{"n_layer": 9, "d_model": 160, "n_experts": 32, "experts_per_token": 2, "d_expert": 96, "d_shared_expert": 192, "activation": "gelu", "moe_layers": [0, 1, 2, 3, 4, 5, 6, 7, 8], "router_score": "sigmoid", "normalize_top_k": true, "routed_scale": 1.0, "balance_loss": 0.000791, "balance_bias": true, "n_groups": 4, "groups_per_token": 3, "init_std_router": 0.0291, "lr_router": 0.000753, "vocab_size": 8192, "norm": "layernorm", "norm_eps": 1e-06, "tie_embeddings": true, "optimizer": "adamw", "lr": 0.00281, "beta1": 0.9, "beta2": 0.95, "grad_clip": 1.0, "batch_tokens": 65536, "seq_len": 1024, "train_tokens": 430300000, "steps": 6566, "dataset": "wikipedia_en"}
Below are experts of layer 5 (counted from 0) of a mixture-of-experts language model. Rows are named router (the router's row for the expert), up (a neuron's input weights, with its number), down (a neuron's output weights, with its number) and show model dimensions 0-159. Each number is 128 + 24 x the weight over its row's rms, rounded and kept within 0 to 255.
Before each expert's rows: "raises" lists some tokens whose logits its average output raises strongly, later layers aside; "comes after" lists some tokens at least twice as common just before its tokens as in all text. This comes from a sample of Wikipedia text that the model never trained on. Tokens count by the router's weight.

# expert 12
raises: "e", "it", "is", "a", "in"
comes after: ".", " of", " in", ",", ".\n\n", " at"
router [169 134 150 137 132 110 168 123 170 124 111 100  93 141 142 155 114  87 150 148 132 109 107 132 135 137 159 111 108 109 121 132 107 145  99 167  98  87 112 210 101 123 112 138 119 105 125 126 125 107 129 123 143 131 128  91 105 115 133 185 130 150 138 148 163 107 160 111 128 142 106 170 124 146 120 121  85 102 105 142 154 148  92 132 130 103 159 126 118 152 146 115 144 154 101 149  97  30 164 115 121 137 138 129 129 124 126 117 136 134 144 103 130 114 164 163  85 126 119 145 105 141 127 131 126 127 153 145 132 148  93  98 115 111 106 129 122 135 128 130 100 107 103 122  63 105  85 139 153 108 120 112 151 197 149 122 132 136 120 116]
up2 [153 151  94 144 127 138 125 194 132 120 121 138  91 110 132 152 131 100 109 109 119 109 102 131 115 101 126 112 134 124 188 126 156 153 125 118 174  93 118 154 129 131 113 142  97 144 126 167 169 142 113 152 131 138 133 107 131 140 142 116 114  83 137 122 111 125 127 125 159 132 120 146 132 105  81 148 151 119 162 150 135 114 149  89 171 172 101 143 106 125 122 180 119 140 130 152 191 150 127 143 155 139 124 128 147 140  92 100 120  87 159 105 125 149 128 133 145 105 106 105 121 150 142 131 128  93 123  71 101 159 107 141 144 156 153  94 106 179 126 161 113 119  82 154 105 161 140 103 148 116 150 161 101 106 136 117 124 162  80 168]
down2 [113 126 132  50 150 106  79 111 108 141  86 103 130 166 100 101 147 120 145 147  94 123 108 116 120 159  91 139 139 175 127 157 141 131 146 143 136 133  93 145 149 134 138 109 192 102 163 105  88 149 147 105 115 152 146 123 177 103 128 137 144 178 128 111 146 125 134 138 159 141 140 164  77 129 150 102 123  93 153 118 121 163 137 150 133 127 122 129 122  96 111 142 134 126 146 130 108 126 128 164 122 144 154 133 130 116 180  79 117 117 137 145 128  89 104 132 104 125 126 145 115 106  97 150 134 133 116 105 117 136 139 132  64 127  74 128 154  90 156 134 131 152 123 139 119 125 140 119 126 158  90 138 180 102 165 159 121 128 131  97]
up3 [ 98 129 153 128  98 132 137 119 112 155 185  84  89 153 115 122 132 139 128 153 139 148 137 127  95 115 168 130 136  84 109 133 117 127  76 120 125 135 112 143 153 113 201 122  84 141 119 112 134 102 107 111 154 155 106 149 102 131 116 122 153 135 144 141 122 132 117 138  76 147 138 118 135  98 163 107 136 118 125 123 162 157 133  99 147 153 144 139 126 126 151  95 129 102 135 100 155 132 147 121 107 146 105 148 160 183 140 129  90 145  98 124 137  75 108 185  95 144  92  97 104 134 152 106 115 119 136 147 160 158 123 155 109 122 140 120 154 168 124 182 133 127 124 143 143 157 104 136 199 131 142  80 148 101 134 138 131 111 104 100]
down3 [121 116 111 134 117 107 147 176 100 132 181 122 195 115  95 160  94  94 142  90 149 172 111 122 107 103 127 103  74 142 164 120 143  83 153 138 122 135 142 164 123 143 133 104 113 154 174 122 143 113 151 106 139 129 144 143 117  98 137 124 147 111 118 128 137  76 100 128 148 129 140 119 171 123 110  95 132 133 114 136 116 191 152 106 113 166 177 134 107 153 115 150 131 119 139 112 108 117 113 124 130 106  43 120 135 170 102 135 116 145 138  99 113 157  83 103 105 124 116 140 151 129 109 134 137 155  98 135 145 151 141 155 125 126 137  93 127 151  94 141 150 121 118 122 113 134 129 177 154 127 114 136 111  89 137 100 109 153 154 107]
up4 [150  97 174 146 119 114 116 130  97 138 121 142 119 137 156 153  88 100 132 176 172 123 144 123 114 151 123 136 113 120 142 132 140 137 102 131 147 145 135 120 124 139 110 130 152  64 126 131 122 144 108 117  68 144 133  82  93  85 166 130  79  97  82 124 137 154 111 140 165 165 119 107 127 128 105 157 156 106 109 169 104 118 139 113 146 175 128 143 141 130 131 130 120 186 116 122  88 156 137 120 151 100 142 130 114 126 127 135 164 132 125 120 123 159 121 171  86 105  88  99  88 133 150  89 162 128 113 116 135 131 136 113 149 131 157 128 102  92 105 173 123 103  97 126  90 120 150 130 175 181 101 121 121 144 115 126 142 165 141 136]
down4 [144 141  75 104  98 113 116 161 117 132 133 134  89 112 118 108 147 120  92 101 126 109 141  97 140 120 156 150 155 117 153 105 158 151 121  94 103 163 129 128 101 149 108 114 129  72 174 129 167 119 140 105 155 115 106 118 142 103 139 108 103 177 178 170 152 153 129 133  93 134  78 118 171 107 110 146 117 102 141  74 130 139 162 134 120 146 139 130  74 118 170 133 129 151 112 146 143 107 162 123 130  80 137 110 120 132 138 111 128 144 133 145 129 129 158 160 139 124 118 176 128 151 115  92  72 140  94 132 130 147 173 123  94 170 124 114 148  94 139 106 124 122 150 133  98 164 161 128 149 139 139 178 115 132 126 121 125 109 156 129]
up5 [143 121  99  97 120 132 165 117 121 142 105 127 154  97 167 150 116 110 121 101 116 151  79 144 119 131  98 163 134 151 138  96 137 117 127 135 104 121 131  78 136 179  79 121 139 103 113  83  82  80 132 137  82 147 144 131 135 126 118 150 157  83 137 103  98 118 131 130 170 123 120 139 134 117 143 147  76 143 118 129 161 119  98 131 108 138 150  81 101 120 127 102 109 126 147 166 138  92 115 132 126 164 137 134 125  79  97 141 149 139 148 148 105 158  90 156 149 125 120 141 115 113 122  76 166 183 113 121 149 128  90 149 136 167 172 146 118  98 166 154 169 133 145 106 121 127 142 118 109 134 122 125 154 155 154  93 134 119 146 106]
down5 [170 118  99 116 122 159 128 105 122 145 110  98 140 146 146 154  82 108 148  98 163 129 148  96 142 152  95 157 123 134 139 104  97 106 129  89 109 172 105 103 147 113 177 129 109 122  80 107 141 158 156 160 119 112 135 154 131 134 133 124 164 110 140 140  82 142 135 113 122 126 117 140 163 157 123 116  96 132  97 131 162 136 118 131 106 141 126 158 169 107 116 103 141 144 144 108 115 112 146 146 153 145 137 119 126 124 144 124 132 147 133 105 160 169 149 129 124 152 150 136 132 136 172 158 106 117 113 146 121  86  96 112 136 101 139  96 104 100 157 125 108 134  99 190  93 129 166  98 114 133  90 113 143 176 113 106  35 137 120 101]
up6 [107 119 108 129 145 115 141 145 129 129 131 101 145 123 132 134 138 104 145  92 142 102  90  96  97 143 130 136 135 145 117 145 143 134 132 113 153 146 146 109 136 159 137 149 179 145 134 136 125 133 157 118 125  93 144  97  94 150 126 134 145 105 121 115  83  94 123 124 132 155 154 127 130 143 125 109 130 156 149  93 144  92 117  98 145 108 140  99 131 125 113 196 104 151 161 147 152 140 105  88  83 150 132  87  95 128 149 134 153 149 127 119  95 127 130 152 123 143 146 162 153 170 136 159 143 194 138 110 159  66 115 118 126 151 163 162 133  94 107  82 132 118 156  97 129 104 133 104 150 112 118  71 148  64 155  95 125 136 164 161]
down6 [129 108 150 178 134 105 143  59 159 131 109  93 166 109 146 127 138  93 121 140 119 142 104 118 165  88 123 150 141 174 180 124 104 134 121 109 111 129  88 108 154 120 105 127 106 118 141 109 125 119 169 145 110 122  92 143 134 124 109 137 118  85 125 125 102 137 115 117  81 125 124 140 154 186 141 143 133 129 148 106 161 139 137  78 104 135 119 119 150 105 105 146 145 146 118 101 116 215 111 126 118 145 166 129 147 108 122 181 138 134 161 129 106 133 129 140 160 168  93 125 113 132 125 129 141 149 126  74 116 131 150 135 111 127 113 125 115 153 153 123 125 149 138 124 150 142  84 154  89  86 101 117 163 151 122  82  91 124 139 130]
up7 [135 130 152 167 132 117 138 113 140 144 154 131 124 112 136 139 161 104 138 132  73 127 105 140 167 119 146 164 133 134 131 145 124  91 118 126 107 127 121 160 125 116 141 126 116 117 121 133 130 128 107  82 124 167 165 131  99 105 132 111 118 118  71 153 144 108 149 164 165 114 159 146 162 128 105 147 115 162 143 168 131 134 103 143  82 161 142 124 149 138 133 146 107 110 134 145 132 151 101 133 122 166 103 140 148 140 113 142 112 129 122 176 146 114 168 156 148 136 130  92 113 120 116 101 145 137 111 135 150 105 194  94 113  87 126 104 140 118  47 116 102  90 118 160  72 117 148 100 120 131 145 130  96  59 114 148 128 155 167 156]
down7 [133 170  89 175 111 116  55 134 134 147 121 116 126 124 104 105 122  83 148 154 135 125 153 121 138 101 114 169 176 110 135  95 112 132 135 153 113 109 139 178 163 117 119 103 105 136 118 114 125 125 131 151  97 133 133 110 125 159  92 113 118 178  83 137 113 117 180 166 147 107 120 113 147 141 112 141 120 161 172 146 133 130 121 133 146 135 155 107 170 132 127 130 104  99 167 145 140 130 173 146 161 150 129 115 167 136 177  87 144 106 148 124 116 109 143 113 130 139 139 139  95 117 138  87 107 121 102 148 136 156 164 132 108 127 105 126 144 120  77 116 123 105  83 128  70 130 140 141 134 119 107 115 124 108  88 158 171 115 134 160]
up8 [154 140 154 131 158 109 168 132 151 121 130 119 130 138 153 117 144 143 121 109 151  87  90 122 141 106 154 142 132 104 133 116 157 111 175 136 124 135 135 117  83 157 114  51 128 122 134 133  74 123 106 174 157 128  81 105 117 122 102 113 128 103 160 140 165 161 113 132 132  65 109 138 116 153 130 124 104 151  91 121 129 160 106 123 181 155 141 120 143 145 109 139 159 148 116 133 144 121  85 133 118 130  99  87 140 112 143 164 142  98 143 126 127 109 133  94 141  92  90 104 147 155 116 185  85 126 139 130  93 159 164 120 139 136 106 120 140 160 124 125  91 102 133 161  99 160 135 133  82 135 104 142 113 173 116 104 127 127 123 144]
down8 [137 130 129 126 108 100 144 127 118 114 115 111 157 116 130 120 130 139 121 143 107 142  96 132  90 152 100 110  85 168 123  97 106 107 110  99 142 149 144 145 117 144 168 128 105  90 127 151 187 151 123 109 169 147 129 128 124 119 127  87 178 138 159 133  91 105 140 120 118 141 149 172 130  98  84  87 125 146 123  92 100 124 129 161 132 165 131 121 131 129 129 147 121 120 124 146 164 115 142 109 104 155 149 152 148 171  97 115 146 109 111 104 107 151 157 139 143 141 124  85 107  97 110 132  80 154 114 117 116  96 172 156 121 121 191 111 128 167 181 163 126 107  93 153 184 115 104 147 166 102 123 129 116 118 101 120 119 134  82 144]
up9 [125 129  73 128 101 122 134 129 154  96 122 121 157 126 103 123 137 153 134 134 148 144 108 101 140 150 137 128 134 168 119 134 131 126 120 128 164 139 172 146 106 111 145 141  90 154 154 126 153 136 137 135  91 137  95 137 136  98 100 140  91 117 154 150 150 141 162 163 128 117 131  84  87 143 153  79 126 100 103 108 133 103 127 135 156 120 149  83 124 119 178  79 135 106 154 171  72 119 112 119 106 133 107  99 138  84 139 147 135 144 138 146 110 128  63 159 121 117 107 177 153  80 119 118 114 147 136 155 131 132 161 131 131 178 125 148 145 110 143 109 157 137 143  60 104 131 140 133 118 134 108 187 126 114 139 126 134 129  78 115]
down9 [137 135 160  67 159 122 123 136 119 118 125 136 137  84  97 120 127 159 149 109 104 103 136 143 183 152 139  87 110 105 142 125 138 154 146 148  99 135 111 132 125 108 157 151 120 107 121 149 102 134 169 116 113 168 131 139 129 158 156 136 127 103 118 101 171 163  89 122 127 167 118 123 130 122 126  99 112 151 156 139 131 127 153 173 134 133 130 124 143 104 104 157 147  98 153 152 176 114 148  93 107  92  98 124 101 154 162 116  95 167 151 183 110  93 116 121 153 106 102 138 116  98  90 121 120 128 170 129 120 144 113  90 131  73  94  84 147 102 134 124 143 141 177 126 148  99 146 134  91 137 176 133 112 143  92 145 138 133 118 103]
up10 [158 136 142 135  62 115 119 144 145 128 135 154 131 152 113 157  99 136 131 102 125 150 146  90 110 120 150 125 139  92  98 129 148 142 159 126  61 134 110 162 111 133 133 174 138 107  98 168 156 155 132  97 128  96 130 110 106 127 123 125  92 151 136 142 156 134 125  91 133 111 112 149 168 153 114  97  70 142 106 107 143 109 161 148 157 122 115 171 164 138  79 124 131 126 120 130 147 153 138 135 161 174 140 113 127 154 111 147 123 109 123 123 159 141 161 100 133 140 106 146 119 118 102 143  56 124 129 120 154 139 115 112 139  93 152  98 147 133 126 144 147 101  93 137 108 157 162  99 143 102 107  99 131 131 116 110 120 130  49 159]
down10 [168 174 111  79  84 141  99  97 104 127 153 162 160 148  96 139 140 151 144 134 126 155 127 144 142 111 135 108 144 186 125 161 154 130  95  42 148 109 135  94 102 126 163 132 120 159 128 110 133 157 120  75  99 120 128 134 101 141 119 132 176 166 115 113 147 127 135 131 138 133 142 147 111 196 140 141 126 116 134 140 123 115 132 123 105 124 126  98 155 133 120  89 154 104 131 127 115 153 151 158  71 121 103 147 135 106 161  85 144 109 125 141 147 117 129  95 120 123  74 169 118 138  97 127 147 148 135 109 134 175 127 144 117  95 149 135 128 108 119  97 147 159 141  91 126  89 136 143  99 133 143 127 100  97 142 143 122 130 139 108]
up11 [129 155 176 135 118 149 137  83 116 154 124 187 124 131 104 101 153 119 123  95 153  92 156 112 112 140 136 101 118 129 113 103 129 122  93 143 128 146 142 132 138 162 140 145 135 110 106 135 118  79 112 107 142 138 137 144  77 119 136 147 126 169 129 133 136 107 137 149 113 121 137 114 131 144 115 124 137 113 139 126  82  94  89  95 143 118 102 112 156 146 142  93 141 131  87 104 117 124 134 120 152  95 146  99 133  97  65 138 141  73 121 118  85 105 114 121 123  98 123 166 209 131 133 106  69  83 126 107 153 123 109 131 149 122 155 169  75 125 148 137 129 155 107 104 146 151 158 137 143 141 130 175 118 133 102  93 142 129 120 160]
down11 [116 105 117 168 123 112 150  86 125 153 129 139 135 114 115 115 153 121 137 150  98 149  88  69 107 112 139 107 138 156 138 134 175 152 125 204 133 132 138 154 147 188 136 122 101  94 132 114 172 103  86 148 110 125 133 142 125 131 132 125 119 142 145 116 100 141 130 170 144 122 141 119 139 103 135  99 151 114 114  84  98 123 118 168 141 139 120 116 134 144 109 123 128 138 115 138 156 157  88 130 127 150 147 133 128 136  97 168  90  91 126  71  90 114  95 150 181  99  89 104 133  96  97 123 157 142 115  96  91 154 137 112 153 129 154 148 111 143 142 145 118 131 146  86 188  98 114 125 175 144 121 133 146 130 150 125 161 116 122 128]
up12 [152 129  44 138 215 141 159 128 108 129  97 153  90 109 150 109 115 129 147 107  94 146 117 149 118 134 124 107  90 109 124 129 123  88  99 123 130 114 121 122  84 110  99 129 136 151 142  82 135 139 132 129 131 104 102 116 123 139 153 128  89 133 127 126 147 123 161 106 157 125 131 172 112 101  79 137 134 138 137  93 111 134 132 133 127 111 130 153 157 155 150 134 140 110 134 109 154 159 137 174 109 139 129 105 136 111 160 136 104 133 123 146  89  93 132 141 119  76 136 141 150 139 127 135 150 163 162 156 140 141 173 147 141 143 158 100 155  90 125 115  51 145  95 180 132 140 104 147 154 130 151 151 120 106 112 138 118 108 141 140]
down12 [117 211 136 118 127 119 168 111 168 165 126 157 108 120 144 100 128 103 130 108 141 119 178 133 135 142 130 112 139 137 156  73 104 132 139 137 166 127 129 108 144 139  98  81  95 126 115 131 121  63 125 139 158 129 126 124 120 139 148 114  91 135 130 141  95 158 124 151 103 127  99 100 127 130  73 148 128 124 115 129 125 115 167 129 106 154 113 173 128  77 117  91 115 155 143 151 124 122 150 146 116 136 176 127 126 172 115 114 141 121 126 135 123 115  96 188 112 148 124 111 104  74 110 139 111 125 144 107  95 138 127 122 117 145 170 160 105 131 127 139 140 129 147 141 126 150  92  79 144 137  79 143 138 142 114 102 168 135 141 179]
up13 [125 147 114 120 134 111 133 101 127 144 138 137 126  92 142  98 172 103 122 114 113 148 160 112 154  97 118 136 127 121 165 140 152 167 120 117 140 144  86  93 159 122 144 107 151 130 162 160 103 114 128 130 102 146 132 112 136 130  95  80 151 138 171 115 163 137 129 102 127 118  92 106 147 107 137  75 176  97 102 132 154 154 116 114 134 129 126 175 134 142 158 176 159 163 121 128 131 109 181 104  83 119 168 120 114 150 127 177 131 142 129 156 102 105 112 169 118  85 139  99 136  45 152 114 147 123 104  96 126 105 123 113 114 152 150  85 159 123 137 137 141 125 158  67 119 124 129 170 125 126 113 141 119 139 124 145 119 130 111 119]
down13 [167 122 153 170 141 116  99 167 122 142 151 148 141 129 161 139 140 119 166 125 127  91 121 141 128 132 112 113 123 168 123 137 124 141 106 138 131 126 116 120 141 140 114  98 180 148 103 142 157 143 148 103 124  92  87  82 131 141 146 163 111 126 117 121 135 138 137 121 134 149  64 109 111  98 113 141 128 105 125  96 150 103 139 144 122 146 152 146 130  73 133 165 150 155 140 141 126 139 110 106 130  94 123 139  86 113 120 114  92 136  76  84  91 107 116 125 120 113  91  77 120 154  84 138 155 156 103 139 158 167 170 131 145 118 165 138 129 154 134 142  94  72 131 107 179 152 158 126 119 132 109 107 155 162 123 147  74 135 105 152]
up14 [188 118 115 123 132 141 110 112 146 138 129 148 155 150 145 159 101 110 124 144 129  84 171 117 109 148 150 101 133 105 123 141  81 158 135 109 121 128 114 159 141 116 186 102 139  76 128 161 156  92 139  65 162 128 136 161 165 145 117 112 138 162 116 123 149 141 140 122  93 139 151 117 135 124 121 173 133 108 125 136  94 161 122 135 108 137 145 141 113 134 136 122 122 109 166  70 148 160 115 132 121  95 144 116 150 105 126 158 146 156 127 117 100 104 160 113 134 144 127 168 179  86 165  99 151 111 149  93 111 131  93 134  93 121 130 130 103 137 138 133 159 127 153 126 133 130 103 119 152  98 166 190  74 145 141 112 122 145 119 107]
down14 [ 89 119 109 142 133 126 157 129 122 164 135 143  95 115  65  59 183 184 127 110 161 156 124 143  95 110 117 135 108 139 111 114 136  94 123 195 142 117 131  99 126 143 121 123 112 150 156 131 144 105 111 132 137  89 132 114 111 109 118 139 122  92 142 144 163 139 117 152 126 124  99 109 137 109 183 133 142 152 100 116 138 112  76 111 102 159 127  97 131 169 104 125 157 144  81 145 143  88 157 122 162 125 147 133 127 181 143 152 139  89 114 140 109 183 115 128 127 108 141 102 123 174 137 130 140 120 160 124 106 136 133  85 125 120 170 114 184 105 140  98 147 117 133 127 141 138 156 121 140 110 124  86 141 122 122 134 132 135 117 122]
up15 [147 140 111  98 149 148  87  95 102 135 163  83  93 120 158 126 126 159 119 154 151 140 156  66 137 108  98 134 114 143 112 104 168 158 160 111 144 105 151 120 143 145 155 152 140 112 135 122 115 142 150 153 167  92 138 165 131 109 117 131 108 162  91 156 107 122 120 148 153 165 117  96 148 136 122 122 133 123 166 144 110 170 143 143 128 106  84 170 149  79 109 155 136 118 121 121 102 173 138 160 135 141 116 159 105 127 119 154 113 169 137 132 137 151 136 118 120 113 131 164 147 139  91 144 147 136 119  76 115 106 102 167 119 129 181 114 143 146  94 125 100  79 144 142 130 112 115 114 121  89 148 141 164 107  78 147 113 129 120 164]
down15 [ 95 142 120 152 117  90 127 150 139  84 116  90 169 132 152 166 180 135 159 154 157 130 153 104 118 103 103 101 126 150 120 102 148 107 133 194 133 102 161 167 104 142 110 155 169 137 130  98 110 100  92 164 161 122 121 110  91 125 119 109 104 128 126 115 139 127 110 116 167 136 111  76 155 171 134 130 118 141 114 109 162  94 115 170 186 108 151 131 140 126 129 125 123 139 144 143 110 163 130 100 134 114 134 138  92 106 158 109 148 127 166 151 120 124 147 106 130 113 104  96 150  90  67 126 136 130 138 124 114  94 135 102 146  89 141 117 136 124 144 137 125 139 105 121 124 115 112 170  91 126 160 172 154 122 175 105 116 120 126 137]
up16 [161 132 134 122 172 102 155 125 114 132 130  96 119 144 122 127 111  93 108 104 141 121 160 141 143 162 163 113 112 120 148  88 116 172 119 122 141 137 108 130 105  47 110 168 164 141 110 120 153 104 122 104 142 153 195 125 143  93 161 129 144  91  90 127 135  91 117  79 120 155 123 172 149  92 118 144 150  86 128  98 127 126 142  66 119 148 181 160  89 134 102 140 130 152 113 132 110 129 134 108 101 153 118 118 150 127 143 111 119 128 124 118 162  87 123 144 127 162 172 149 130 131 145 140 162 116 123 133 140 109 126 162 137 112 150 121 135 139 124 154 144 137 108 129 137 155 140 130 194 110  93  94 148 128 149 151 124 165 126 127]
down16 [168 157 139 115 161  96 104 131 139 136 161 113  95 110 139 118 141  59 102  85 135 110 150 164 109 145 134  92 156  94 157 105 138 158  96  91  89 189 124 141 101 121 146 106 128 105  98 144 145 114 138  92 133 130 136  71 148 111 122 124 114 129 147 141 168  91 136 139 122 123 113 117 170 134 136 186 129 120 124 130 105 156 159 124 141 130 141 102 124 107 124 156 129 129 132 125 129  84 122 137 131 125 141  75 113 158 161 123 112 128 126 169 153 125 141 147 114 148 154 138 113 103 145 122 140  65 140 168 162 149 119 128 138 112 117  92 141 107 143 106 155 151 141 114 121 121 133 119 154 109 115 170 149  96  98 112  78 177 154 133]
up17 [118 133 153 136 125 112 148  77 151 133 174 112  99 101 124 103 128 109 146  89 125 176 126 125 122 158  73  87 130  87 125  86 101  94 148 134 112 127 137 111 120 167  89  78  93 109 125 113 116 145 109 142 141 119 150 136 118 128 142 186 154 130 137 113 150 116 122  92 149 124 126 123 112 146 167  82  85 141 120 132 144 128 195 145 166  98 146  90 156 125 141 112 112 166 127 148 161 132 129 150 136 139 153 158 147 113 138 119 111 135 180 106 154 132 118 136 132 105 102 147 136 147 152 115 157 113 112  98  98 120  79 132 147 131 103 127 138 120 181 118 109 130 137 145 123 136 120 134 103 169  99 138 136 163 119  77 121  87 106 111]
down17 [138 129  70  75 119 171 156  74  76 139 130 129 116 149 148 132  79  95 121  89 126  87 132 152 133 116 163 120  99 114 126 129  91 126 103  74 172 162 164 108 135  95 191 131 114 122  84 134 145  85 167 117 131 132 138 162 103 152 117 136 142 100 140 143 117  73 114 105 132 145 143 131 108 133  77 141 149 164 111 113 145 124 168 159 114 143 148 156 147  97  94 124  97 121 153 135 126  81 101 134 137 141 142 128 147 131 139 121 111 150 111 113 129 127 151 114 134 155 148 124 107 123 119 135 111 122 124  95 113 129 103 155 150 144 169 152 177 106 139 101 102 143 128 134 134 140 153 128 137 129 149 135 127 148 117 150 123 174 109 140]
up18 [115 141 125 154 104 110 122 141 119 156 128 173 154 115 115 143 116 156 125 114 121 121 127  84 119 130 125 174 116  48  78 133 125  92 153 126 158 132 133 144 125 125 104 143 159  97 135 110 141 140 147 104 115 116 121 119  71 123  91 149 132 145 101 185 125 149 108 116 117  90 164 122 149 154 153 126 143 102 119 129  95 129 128  95 119 109 140 125 165 143 152 112 172 179 107 111 120 118 145 136 121 171 125 109  95 121 129 123 154 144 131 139  99 118 182 135  81 143 127 134 166  99 100 109 154 125 103 131 101 173 150 104 124 183  99 160 125 104  81  99 119 113  94 154  97 118 152 135 129 128 166 117 112 155 150 119 127 110 142 160]
down18 [165 119  88 109 105 128  90 145 134 157 151 174 150  84 119 106 122 161 102 154 119 146 132 154 126 130 117 112 133 123 149 134 169 124 174 182 104  98 146 121 177 139 135 158  83 116 136 163 144 132 124 117 101 118 130 139 114 144 105 131 109 143 105 115  99 129 152 137  87 119 118 134 189 149  97 105  99 173 111 132 107 114 118 167  76 150 139 126 120 142 152 152  96 122 136 134 162 185 131 147 110 144 119 140 112 145  86 144 110 126 131 106 119 141  92 113 145  84 107 107 102 163 119  92 128 103 158 153  82 119 126 149  86 114 130  94 137 109 167 114 112 104 135  76 157 137 115 112 128 145 173 116 132 124 135 162 129 121 148 126]
up19 [112 133  92 128 127 118 107 103  91 120 147  64 135 148 124 148  97 132 151  82 121 144 170 167  65 112 163 136 109 131 145 131 189 101 133 106 135 134 120 133 140  89 109 168 143 142 162 144 133 152 114 123 135 149 109 118 166 159 146 149 133 124 121 149 137 167 122 109 116 160 169 164 127 115 128 121 116 134 118 121 164 124 136 152 119 153 181  87 147 143  93 134 107 134 154 130 154 110  84 141 102 120 129 134 123 143 159 119 108 158 166 105 131 102 155 102 136 123 169 139 133 109 147 108 100 190 129 138 132  91 117 157 133 126 101 119 116  95 151 122 121 154 144  96 158 171  70 112 117 145  94 121 159 129 116 102 108 141 147 152]
down19 [122 166 187 110 132 109 137 107 162 168 140 106 123 139 164 119 119 136 148 131 122 125 101 146 128 102 138 148 127 126 112 111  81 175  75  70 122 136  89  65 135  93 112 134 152 130 100 120 121 152 155 121 112 121  91 133 111  95  82 115 106 140 142 150 156 107 180 142 112 144 126 145 114 150 141 173 143 154 113 128 144 105 132  98 138 140 114 157 125 149  84 115 146 112 122  89 164 137 151 113 127 138 130 104 120 134  91 170 132 119 126 110 137 139 112 130 122 140 164 153 141 118 153 142 152 122 155 150 100 120 131 119  87 152 125 124  95 129 127 101 119 130 171 133 102 122  81 130 120 104 128 128 139 183 191 168  89 103 103 126]
up20 [179 147 110  89 159 103 133 140 152 134 102 122 151 149 124 124 132 129 128 129 109 146 151 170 124 131 167 122 104 128 106 108 164 140 161 120 128 141 106 114 107 130 109  86 131 143 187 138 124 108  86 135 129 159 101  95 138 123 119 149 156 165 142 121 167 116 134 124 116 115 174 113 147 134 130 135 121 133  70 126 144 124 105 146 140 118 113 136 155 124 118 102 147 140 150 132 116 145 145 145  98 130 151 138  64 137 131 115  82 134  94 119 135 155 153  71 161 148 110 110 122 196 165 115  80 154 101 148 133 124 161 145 108  76  69 119 114 133 120 130 146 164 155 121 111 114 132 133 114 152 131 101 144  99 103 152 118  98  73 141]
down20 [109  89 163 171 104 164 161 127 117  96 130 109 147 117 127 122 120 174  80 106 104 169 147 175 116 107 159 126 126 151 123 130  93 146  81  88 112 140 114 125 144 136  83 148 120 133 142 128 130 134  85 160  98 147  90 125 117  88 131 131 144 172 160 133 168 102 117 115 138 124 109 144 130 108 141 188 106 104 184 158 133 115 130 121 133 149 130 160  73 131 158 133 179 146 148 154 146 149  85 120  97 106 119 130 128 121 107 155 119 103  98 120 142 138  76 136  98 141 100 153 102  94 140 153 119 131  94 120 149 147 134 131 140 133 101 150 132 110 162 162 136 138 124 107 113 117  86 123 115 130 120 159 171 138 120 107 118 129 105 129]
up21 [134 113 117  81 159 138 121 127 172 159 134  86 147 119  92 173 144 131 133 122 136 122 175 140 137 153 118  97 144 141 125 115 156 160 129 111 135 136 146 163 110 166 115 127 108 132 134 130 139 120 103  75 125 155 189  89 134 146  88 112 130 135 115 116 138 107 137 115  71 128 135 132 105 142  85 106  98 114 135 123 175 131 137 129 137 168 154 130  87 143 161 104 154  98 140 147 152  97 123 170 140 121 130 135 143 113 115 141 127 143 131 116 163 158 124 121 130 152 118 137 137 179 120 173  92  78 141 116 106 134 144 142 116 144 134 144 135 140 143 119 128 143 163 113  94 122  80  96 171 131 106 156 108 214 108 148 110 124 155 149]
down21 [120 110 147 136 150 138 123 104 156  97 138 134 108 119  94 147 119 127 118 131  74 139  83 166  86 133 148 125 115  66 127  98 119 120 134  79 168 133 149  99 118 142 112  95 151 121  99 135 170 155  91 150 155 124 128 118 126  81 169 115 136 122 113 125 121 118 131 143 123 119 100 123 116 136 121 165 158 149 153 137 106 135 166 134 166 122 129 142  93 100 104 114 128 134 123 167 164 143 140  68 142  88 164 109 118 137 139 142 119 112 106 133 161 154 132 122 138 108 136 132 105 148 149 155 127 141 168 136 142 140 136 104 112 149 107 114 175 134 152  93 158 143 139 125 144 108 139 159 124  88 171 143  95 111 168  75  74  80 117 151]
up22 [107 119 156 170 127 104  87 108 182 128 110 106 134 162 135 132 139 142 139 129 121 152 103 126 119  90 150 157  70 112 109 162 121 140 150 117 147 147 111 118 122 136  98 173 137 141 129  74 128 118 145 146 105 138 164 125 165 124 106  95 120 139 163 134 143 127 122 142 162 168 151 165 139 134 144 133 191 138 140 121 102 124 170 113 138 191 119 126 124  92 142 118 135 113 122 133  68 127  93 140 114 123 112 129 110  91 127 110 172  89 137 146 128 143 132 104 101 168 116 134 145 168 126 122 157  83 136 109 119 173  96 116 146 119 112 137 101 159 118 147 170 116  97 117 132 145 174 121 123 131 181 154 155 106 152 128 124 108 142 101]
down22 [125  97  98 175 138 113 122 162 104 138 122 111 106 127 116 136 107 169 145 103 131 140 164 127 116 125 152 124  92 121 160 154 141 102 132 135 123 115 131 102 152 143 121 151  97 132 141  94 123 113 133 123 169 132 112 147 117 135 145 136 162 185 185 121 113 137 107 125 124 100 155 133 123 137 173 146 144  93 142 174  79 142 134 177 163 124 121  75 162 123 125 145 133 125  96 134 129 102 134  97 113 152 102 126 127  90  95 135 107 134 138 145 178 117 121 102 120 108 129 140  88 175 147 127 126 139 114 144 141  75  87 131 106 134 106 123 121 137 125 115 145 141  91 108 149 183 138 111 111 125 157 124 163 102 162  95  76  89 161  85]